Experts of a small language model: a variant of Muon for the experts.
Below are experts of layer 8 (counted from 0) of a mixture-of-experts language model. Rows are named router (the router's row for the expert) and show model dimensions 0-111. Each number is 128 + 24 x the weight over its row's rms, rounded and kept within 0 to 255. Numbers have three digits each.
Before each expert's rows: a language model's description of what the expert responds to; "comes before" lists some tokens at least twice as common just after its tokens as in all text. This comes from a sample of Wikipedia text that the model never trained on. Tokens count by the router's weight.

# expert 12
It responds to: Opening brackets and separators. Opening parentheses before dates, disambiguations or authorities, plus table pipes, spaces before numbers, subscript/superscript markers and list semicolons.
comes before: "1", "2", " ", "born", "3", "C"
router:141126129100144191099141145127163102120120141146153141168144147153133141118133146121123135155095136126152136100095119101109115136163145155107097172128133143158108114150124106128093129087164112128175107165120080113103146150108107119137093154084095135102115139108136121113114128156116102176132132160132149143134124136138102147110130095136

# expert 17
It responds to: Sentence ends, See also. Periods and sentence-closing punctuation, heading ends, clause links such as but and because, the See of See also, and some year digits.
comes before: " The", "9", " In", "0", " He", " It"
router:113105139131133097148175156114133086107092129151149164118110129165123090165144150144102141122126125102158136162096115123115097137126123134170149097203121126139113088182108104154126153145180118126154151118146111153091093150136129135104127128132128098122140106115128123121152115117179136147114169128190107096125113135146145103119125106145

# expert 14
It responds to: Table cells and openers. Table pipe separators and scores in stats tables, coordinate marks like °N, and capitalized sentence starts such as It, He, In, However.
comes before: " ", " was", " +", ".S", "/a", "age"
router:121067138075119161123088129172133147130098092112124163166111140119156180126132117148135122126152108109138099146167155100205122135120142136123097091129159108147121143158173100101116141150143124147156176141094116149157084108122098120181138135127102109176132133130107163125110123137144137167148118146097128135126183106100163136125144150118

# expert 13
It responds to: Noun endings and nouns. Common nouns and plural or derivational suffixes after the or of, such as Farmers, visitors, government, forests, illness.
comes before: ",", " and", " of", ".", " in", ".\n\n"
router:114140121146093079117128098139063109125134144141131144100176122105118129140117115119136115089119141126101151109132146122058130147144130056145133134147104119081149101130112118113165129119115129099101120097141175151141109113146096109128115119159151144106132161121140132130106102133117163075106100094152128160142109165154144125158158201140

# expert 30
It responds to: Closing brackets and verbs. Closing parentheses in table cells, commas ending clauses, and verbs was, is, were, are, plus percent signs in census text.
comes before: " |", " and", " |\n", " a", " but", " which"
router:119123139118106132127138146135152138158117098165135110124127147106112082149149114125110147127168115127140138133112095135116151142141149134130103130102108162117125106084075117102095125106163137170133155151109076128157142135139132175146095122101159120131146136082121128125134124129114161180150119121123085153118144088162111068111090098104

# expert 6
It responds to: Infobox and table fields. Field labels and values in infoboxes, taxoboxes and tables, such as Coordinates, Parent company, Result, Genus, and year or number digits.
comes before: ":", " |", "\n", " |\n", ";", " information"
router:153095128109091121143098132108126110148136151135105110086142139119071135111153097121176141146124156122098148086140119127083115121149120119173105165108077126132132121096103118128141103165108141183183151139102169141087180116160119117121116114114092140155095110120135173114184109137136123143101139151124101132129144135100129135123123108096

# expert 25
It responds to: Passive participles and prepositions. Past participles and following prepositions after was, is, been, such as replaced, acquired, located, released, into, as.
comes before: " by", " to", " in", " on", " as", " for"
router:134091099137136129123160169169154125112127134088133086141081127183103145138100114163133085136118078098106122142139093134141105159108134118093109113106140103145090138106124142179121180091138187122127124129116114105133137131109139116128115100121134136120115129092160137158147146110159114141136143064135149121080157126099116103122139132113

# expert 4
It responds to: Inner digits of numbers. Middle and final digits inside years, coordinates and decimals, such as 8 in 1888 and 6 in 42.21667, plus century and million.
comes before: " |", "0", "–", "5", "4", "6"
router:161105103155125125158136160136144108105128123101093130149140116103112122132172110130120126142132158144153132094128120112123086121165100106159142123135077140102116158130138107152135150132091125135126117131128110124107151130135155082129155160093133126136115156121130129120134145144146090150102148110142120143091079104138158103101106154175

# expert 2
It responds to: Digits and section headings. Single digits inside numbers, years, ISBNs and table figures, plus section heading words after ==, such as Biography, Career, Honors.
comes before: " |", "==\n", ",", ".", "0", "–"
router:155110104129123092129130123109145155113141143097111132154140168120148164157154104125114119128158121138128158085105138132090071122150095107186123158120098147099147135117111137118168137169141123141077123104125132118112131089146135090158166129141157105113116098119162134132100124128174096146092146130137085145094078109135091130097095150173

# expert 9
It responds to: Common head nouns. Common nouns after an article or possessive naming the article's subject, such as film, album, school, series, game, player.
comes before: " of", ",", " in", ".", " and", " was"
router:131140109157108125101158110148061132126158129154114152122144143105091122137083144139142146115109157119111181155147109135162134138129141119142128111152138126079155113139107138119156128135087105145083145120138164124140117124134117144140133134163147108131158128134127129115093141144122140073096096100111123164157117145127151145105142183144

# expert 11
It responds to: Verbs and prepositions. Prepositions and main verbs in running prose that lead into a noun phrase, such as of, with, during, owns, scored, causing.
comes before: " the", " a", " his", " to", " an", " that"
router:092148147094095170098142088139148141117108122165185109119160155158144125131092166121151116122145107145162143158169139126112153135159172120096086110129151133118121154090084124142114150127120155109124145148120120100133110130095127142116109116115122116136157128120138131107161120132098135126121125139129167164112176130135108107162141122066

# expert 3
It responds to: Name and place endings. Final word pieces of surnames, places and proper nouns, such as -ville, -ley, Island, Street, County, often before a comma.
comes before: ",", " (", "\n", " and", " was", "'s"
router:106159144156134093099126120121125132118140126123134176130139133108141146127117128077132156118155147155125115116131126113111181118121135061132101134111114142092132144136153121107110111121128153125119134085103136112134138163097091157120105131155140141116112168114176136119103148110091168084109068130107166152142132187105150159129152130121

# expert 19
It responds to: Year digits, word pieces. Second and third digits of years after 19 or 20, such as 0 in 2019, plus inner word pieces like ph in Typhoon.
comes before: "0", "1", "2", "8", "6", "9"
router:143063135124156131146143125106120132130130156092092132123124125188138107146147096130154134152157124147122119103178115150135109123115124131112167163119142108152130127118134135092153143110152091157114105137161097119137140077100149138095167131140094164097113129149092115116133128095097095107117098152151148096100119150103065139101098139107

# expert 1
It responds to: Year-leading digits, spaces. Spaces and leading digits of years and numbers in tables and text, such as 1 in 1920 and 2 in 2007, plus infobox colons after Website.
comes before: "0", "2", "1", "9", "8", "3"
router:115121097138109124108117144124158114148101141115099115106143112152174123155125126126121139106127139162147132078159137135137109172133115179134150160128122104158111109116128102156145153142087134179136142164114105098113104133126162104111101085127121114132135110150133126152162157128148100189124145154130113088135132053136088078104113080125